{"n_layer": 8, "d_model": 192, "experts_per_token": 8, "d_shared_expert": 0, "activation": "squared_relu", "normalize_top_k": true, "routed_scale": 1.0, "n_groups": 4, "groups_per_token": 2, "lr_router": 0.000913, "optimizer": "soap_variant", "seq_len": 512}
Below are experts of layer 2 (counted from 0) of a mixture-of-experts language model. Rows are named router (the router's row for the expert), up (a neuron's input weights, with its number), down (a neuron's output weights, with its number) and show model dimensions 0-191. Each number is 128 + 24 x the weight over its row's rms, rounded and kept within 0 to 255. Numbers have three digits each.
After each expert's rows: "comes after" lists some tokens at least twice as common just before its tokens as in all text. This comes from a sample of Wikipedia text that the model never trained on. Tokens count by the router's weight.

# expert 219
router:092127118146160138123142087137111160140192118147118102112107123105144104117091127135152131119143120130163117088162132132132086153123139104091131122126126095114106091152140109133140110156104152131147132147110105168101132107090144116142117142146112144128132196109118185116155121113090096144128116143093116084114117107112131106126125100095125126156132129155131171140138088126089166172108140086140104137123107147126141132132155117124150199125146106128057159127134113101087147100144138158141164114120104119142146113099127137127094177097133137113164107104100097077084132084117127120
up0:114150089101155149114121084106112141130139128154128112112154116131112137151113130118119111119136103104145066155145120119108095143150137145164110112130130121119119098123153063153159108118161090113122143085105118197159103154125154099162131169133136159100129112112128149066141095120146165125114132143107117152137069131154118100087154107128109113124156130124105126124173120105132123096137163108161133135119182132078106152114136129156151123139073146108087149140077096112124121180140107169137094151115086171128118104118134119106136123148120103128150111132131086140143142112153111140
down0:139093130114145178142136139148101135107134113105140074146161132130103151108114155134122111141097146133186146139138108144141136111125122086198125157131121124093098115169161113117087150145078138121150153115157110182132166142131117151084131141100190129130114119101104141125144133165170108148121101129122120129138086112106153119135147099138105147087150134137149146158138103085119109093104166142149101134087140135116148116081164090142126097134112101125113132126137142169123132160133154144090135126125113064130109138116104146117124158165147085156162167130100130156165119112139125140
comes after: " was", " were", " he", " is", " He", " been"

# expert 121
router:120140096134147123083148108158151144115151131147100086113110121106132096096113112125172116142120136122130100119130145171162125136166140111114137108094138084137114112171145145118146115149127134159149110138120095164088181102105158124136135142138123117126140160084136145108147117132077099138145120108121157141105131127118102122079114106102123130127146128158123113125147104131044135173121140110123106143074130176134139145130127128116148180118164113122093181105133094133120158118154167156114146131143143111139120128115123150092104143085162157125138063087102117106085101105087097126
up0:145094119129134146125145148160130127169131150113133080132150124146148137108113134097140123134095184095087136125122124144132124115110126117120110140154126137142111092091117127130141132151140127083131111132117116165053150119122158103107130069116124112107184108182129122173122126134091164110156109122181098097113171135095143116130112128125136174183133109152102135157132153134109132097121133092071135125111117138130113125086104167153132158144157143108121138128127078168172148109118108166103125118148134106130114107076079127130113129105120142141127141159129163152132115105102087080
down0:134141145120108148134142108136111144131124172133145154162153117103104183127065147144135119117131151164093143111096096083145151142092158123112146143092156139138162135078135117110125141162143159154149126070151141119120126147116071124087119158146162157119133129162130112155124094091144099130151123177124107126138087131105163120107108122126089108144135100145170144132114132139098155091172091128140105130135128154146090106156125137095137111113095108131159123123084127078133128105099111123159113144136150129136175101113140112159154113134098154127100163172116105094162147128146104097
comes after: " the", " a", " and", " to", " The", " was"

# expert 149
router:116141130106135110116127108159116141112144132150115112119117134089135089124084139122129119128151127189148086095136137136182100153169120117122120110130157092124105107145114109089177119155089125149179127121127081154099172114125141109162114106139126125101141149117094166110208134108113109131128112154117140151153100149097128104121111121123131115174176076128130132139143089152099147167105150107140120162119115117151149147163159111108181153117142128095116133129138115121103171121149128160124161104131132110114147146119138165126094144104157131095148103103123096091124098070114093120
up0:176104124114130122139144104120156108087131187137116075084167128166095131124125130131150136134144139117137104107144106152159120116097100099119104168148097080107127180145150104121102116149104148120107108130122144132108097144122143172104127127167108172142137145134099138161147122133113166115109099155135129130158142078105118089112142133128137123112113109079118152138136148113132181149123096126121091110192137085157141097122135104116122155126161132099070113116097137128104119099142104099145145114088137118146129082125100067097117104112145150135128107157158117124134112130166132171
down0:144116093127111108119108095079160145139075145154129143123150147146128105117139080133117118137151130165152135046151067113143114124146132127130154125125120111127085145140142124133124105104113098122121124112119182132131117170144119087118119101134131127086096150112103112093136136134129109132099109174128082126165096105114150143140111102184097100124097109107124142120136128116147126099145127164060130155148171129119142106115156061134159098094117170110177109122111121123156139133112098096121157129144130164126125128138140163102093124090117158154121151146181144129125116111136105127
comes after: ",", "20", "19", " in", " New", " of"

# expert 14
router:074140117120134137115148120146124151135184082128123125114126109111132116091117129124129124154137167134149121076153128129122081135148127127111122112106135086095097124157132096133150128150097090136148142150111120143104148125113152094145106116169128144103144142119131173062125148081131113168111119119080149111150123089103113117109118091094139123129136144170085147133136089119109150144107137105141117169132096138141153165141140129108161211138164089116081167132137098089128172096141131159115137123115145101135151095121145158109119117093152150110147104109080127090115124102115110143
up0:127123122126109137136144162137144171129149115162080123141160124081137127137128117134086090118139139123091124134156143143160169132116068171131089105128169137124147126138152074110169132129118099083141146105125115125124127112120119179136131128156085151087111151139100155120124156098099150110140129107101124119171078116148121134122104141115171142099165170114110140161137128111104141129107105108118112115163123124098097134138135148143123194174127100198115081140148094097130149118155107169140123121107145136110103162130152154106107146108137150130172136150171137158143107110152139137
down0:136129111111097094151121130168105157085128091102116088147136123117134127107136094140105167105116093085110173120146131135128176108072127141147113143113134155104137085145188145128140172140150120126140135122148088100145118162128117136124140123103113112102118162153133139128112126092099145085121089109131157140150114110176108094128150125111162128119145104125113099120126147099102104143123120118095104153134126094136155127123097154169131151129163120145179099110112117119142144128155117078139143113121186131094141128073184109073157139088135115139129102170157123157111086149124117116
comes after: " he", " to", " and", " was", " He", " who"

# expert 168
router:133145121111204121107168119142110113120151131154134100135114148117126092122112117129156128143146132130136098090119167129149098163114148120100166104125153109105130099151154111109153092172108106151159104163101065136129131099127163120117107120124125108101150128082146135135178157127125105143117115135088150113157133133125125077087117112128174116102136116151080168137144091149115174160111168070183056137129135138146131146146118119109142141119169098134107127134168111122113145097146124158106171135107147106184132115110130143117111159101159121114140119109122131106113120132129119124
up0:123075119098095104139088148153156120124135148130159131140081161131120130176156133108115134138152117127088110158114138180136137137106137128140131115164123110122137156174175117109102157116117153151143168171135132147130123103154160158115122104123118151096114151110090122117092155117158089173115117141153105095082093116083118136126140104122139143107128123113113116115124075130152126094131154118149098087148142135101119113170114139144130156119168138084128128115117116121104104123107143181114092133138194119176095130101101143124119138156142080139123117140175150118134159076105126152
down0:172128122158080132101123175144122128115120112116110127127095168126134154159142181146133160132107125132144098143093186138131083122116100134128118162132133139178135128105098132139121173135160106108161124154110119105120140121143102116123151114127112128151136147170121118151098146122093103121123147101102163136090149129112131091185160101163113128076119111109111141125149130097105133101126099155163105114101093107084107152116164132101157151134133101091098130097162114166138089194159123128138138127085111126081101099141158167113162167165108136113143145117131118136114118117148108128
comes after: " (", " is", "-", ",", " was", "."

# expert 173
router:102128116114162115115120107151124154120123123157112115115104170114122128108128110114138175109118127167149081130123133137137121130170120116122144110113141106124110091140126106104154108168066140175141129126106128158096174109121145085153122098145108113094140125107140177083195127109096095172120134140133158119151088142113126110120114112110125103173200085136125129135131102126116129145107152125125112163141096143135162140157169101089126148094139125108117130114114100138107166153149140142146155097134119153138155125148130142080125137116128143098205126124114105092128119091118077097
up0:121130142152143123133078163106133175150139128152095127143133121127112133122122140102124146163148132110086116190162084135139165124123149130083090115131101113085119145120175137130135112115117081112146132106124141126117136117117121120146126110133109147144138110158143158085134172133087157101134101106122096072182112137119117159102117162080118133125137132116140176145119130122097103114111131127109104153132066127139134127137164119126105175105119162145138154122142146144120161120133116104130099167170096131086128148135108098116116116109139222140141169157134119177154122145148121095
down0:142126156165123102190097156100102107174145121114140131151140113143075091156111158102113113076086139122126133095094089144149128118150111158101105138143142128141180109131100139117126124142124121136157135102136161128159113153160081114150129131152144097120120109138112123135120145109122130122161141172092118110163129160145152131135091122111123127133109080106110116130105120119110089117122047102118162159151168150140159137099096118140140124153121154190166111092093134090129143086140120086119170122137114195131132133121125120139123125147137106129150132137134089125114129139111167154
comes after: " United", " the", " New", " of", " in", " York"

# expert 178
router:129137089095156105117149118156124147110167143141138116134094123118118088118088122129160101106185131145161113075142192141148087192135123125105165116114149108149122112153137102114145094168094105154130086162117123156122119127116141111143159091149138115109116140144102141122162141134100117168121147146117144084133126134106123112125128124106143120144130126138129143150148097126064157145123153095140112145126111117122124135171156115123153188074165138114103162121163121118108138104154165166142176154139124124160122141121129138108107167086156129113147095099110102100082122104101113118
up0:126120080123131153133124113163134149102112126145099180122084128117136080124093075117127155117125117124146095123157192145116115119153098171098120129148129142118112177128145117137082125136117131137125166169104145152110085141134134173141166123139124106145105179145105180127116102109121118146118141124135101155128170118077089127122143155109102107131157120161141164140099113139091115097134145095174154149091172128109132111145102131123146176127134116139133112120089153094105094161162117133138157130148138111140112160138136096075147106078115128141139116118151135107119152160168132123
down0:129139150105127096114123149154171124105152118110138119189115146117134142140112084124155160144103120117149119153120135150127150138194095154093092116161134096075119138126157116078113166134116094129120144159114114163145150192166107106164144127075164096126096149120128125102183143142098104123130161139114127155125146119102102142133117122157128105134170113144143105156143108148119129110124077164140128128110134126127115145189119152133131143162127194126129161101120108142110117063167124145124125131108119100141130127109143154130103115124115142110123151109130166120103098183100112124
comes after: " is", " was", " are", " were", ".", " did"

# expert 99
router:095142140120153134127125114133117152104198143139101123098129117101172102091117132141143137129138142144131097119169133145109105140135146106099128106117144077113094098155132104124140109143097134168158126147097066135112154120101140089145110113162103138114156109125131164103132118098122094126120132164093134146163100093114140094115119103064117158135147094141112140129162109118106166160118135109137132118140086138122167150132141092116159192097170108128094161132163085114115179134143149163065140122142125100139163116136109125105104129095145155118154118117081119121109099119129117123
up0:128131148160115162188152112141140115148156122112166124140135093067135106106125127117131121121157159133166113133153125109084140119187116160148057095130142127086094116143163075113141115082130125087151140119124147135129086079155142157134160086157130179098134144141106140163116113152119098119142114121098072176166117130115115147160128130139135153101104140100158152123121109102129114132110127103117134099124120140162094131152116131103141116097131116125097144167105116125161132098114130102118132120140137150129128140129149107084149095137158162118144140136155135149088124092102106177
down0:160073142144133082112106134172085145151113124124131124100070085100124083121101104095105108133106142091143165107137146120158122139130154161179107119147111135137096145102157117105143117127129144113130135134101132160144148114144126072132129113131140106168110151144126129111105124136063113168152133137163082152111111102131151114113111134128157140063101118128082172119111099120125140111131073123137149148116132115095105126078127149139114110136121086151132158131159150187179099136143138133120109120098129102131128154158138120138143089087084137140138162132103139121128118136151163134
comes after: " to", " and", " he", " would", " not", " who"

# expert 63
router:078170097089129111117126103142120154137126110166085121094121156114122115092092118093134135116155128161140126089143155120153111133142151086112168089087126105121111122128151110109142132137112126147187127139113105175135159130118130073147128120136099125085149132103146146107129124114141107168152136133111133123151098125126100092110071116102110118145139120165090146140144115143097177133097149125125137192100141150146132132144145095079152127138130129085137175121157129136130183145127174146094132133155142125152117100128174175107114165112137143117153129096107100130100108141104088119
up0:119168131084114096155121104126161097126091129138115109132159149129086155139103148119161149139152110118096104132099127121131124110093190140112123117137095130106160140134163137156134118146130120129165139114146142182107169145112125100132113117102136106125158174118142169095139094129138144150154185124092159116137134111090134139104120148114118101163131157124127157163131112118136132116097115105101132074145146123117113163112123120094149117159124104122122143160150075108110165130112186131146131132165098142172111120183138145150191164141098090113161128142100120132143138112185118111
down0:167163123179115115130131122169083155079142142119131147135125125155174152085124120133120163132098113114102111160166110144125099117074113118123072124105084070146158178125140177108101151120180144110111137105118135137122089128073125141153136136159145139130132130132124131144116099156119093130153112131154154076109111115140104171098128139138120111099088163123165138103121119148124131096137158124169127148105109129131159166135107108125096126137108135088131106126142085117123108137093106097161164135122152083126171121136146150142158102150144147113136133088120156154123137143100134153
comes after: " S", " R", " the", " V", " L", " The"

# expert 150
router:107134122115131125088127090134122159136142109165103108061107134109138117113133153121136118115146162131147104099126130153160108126185124114122133118094154130132116085147126119085173114154111137161145130144094134172102143087124135093144110140150130144077131140075143164084152110080074104152115148132146154120127115118106104112134102125112114160192164105144115144146134102152110136133110135120144102128114110164144143137145133086091145133094120149117117123109123106152127133144145184140129153137142124122142126135144163133044094137089128145121183104092120129101129125112103078113
up0:112159150078143147146074150122138126139122127136156165131141132136063143123133118117140172096138136151151086145130102126101179120198101107137138097110093138133134105132135141113174126113126109175161122129123161152103151109155111109164154112131091150116170117124170150109116099116130097135126138141128160073140101128151150184136108108088159141125128123171148149118106141160151124146105118116175149152152118147117145117118126127115126089103114084126135103145129131099118154105136090122143138127180148153130139120141151158116138101112118146124147110119138097084160150069131074112
down0:125145134103148106120098114112136109135109108113126152145166129145117118117183168086144125188109120150149110152127119110099127161103167147104139120115123120104087100118114116120188148171088128106118121131127133111088088141120146150171110109135109172136135152140073131113087086101150125114125146106147126142077095105145134142108121124158107099100118107179124209107160105132105137152106090130168100115107141100098123147131108130150121120174137095155134123121148127133138129115101105165151144127118130073133109114138130163142171141137120153140120081118118138106125161160107144087
comes after: " the", " World", " of", " National", " United", " The"

# expert 29
router:110122127077149126098150106146125126135134103174132112095087113082171101116119113067179140125159134119131103141183137153128102165153169109129143117108162132143124115150138109126154095130113115145190088129087101127101176073106165102132125141129141123123133111082111140129131166120119110127127146135109147127151121137115122104103097092116126128138181135166113113138177119181107173136097155114141124124148117140130134145134122111122136147090163113138113155120145122120126179138145137154114127159155144119136117129096107149111080174099160144100136082081120148109123116105109097143
up0:125152134162180115150107101093165142112126134139169143134135100171106149129176116140157128156165133156096144161137077142126130153105118134115137121137098142108130066090138062132144148103154137135174126151127126146145157127123131099141105121115169104128142112119127125131145169107133116137141117124120117132137163096178102098115101161113153160131157134088138096133124178175079152106100109109128106136142127144104130146136150135130127129131139133153146114155151119143123168141135124109155122118098148062164116148068132161138122091106128155106138140104129154143135095118196116168
down0:186103119142143093117127129141103118133127136103095153153127141115115111121160069100144096143109108150183179119170150136155130102137124099113086087098074134092137142094165094160104123151156123116132161139143149136125131104118146122118144135145131196136132142134147132152098148121147108125153144125086155101164163076137117128151119126138140122121112139132130102155102158146160126122126135117112121099149152142122149159131140152106094148090143158113152114122116133154181111166087114093147104174097141112120121150110122079114095134115121149147141121160174118127128084107168081121
comes after: " |", "-", ":", ";", " of", " and"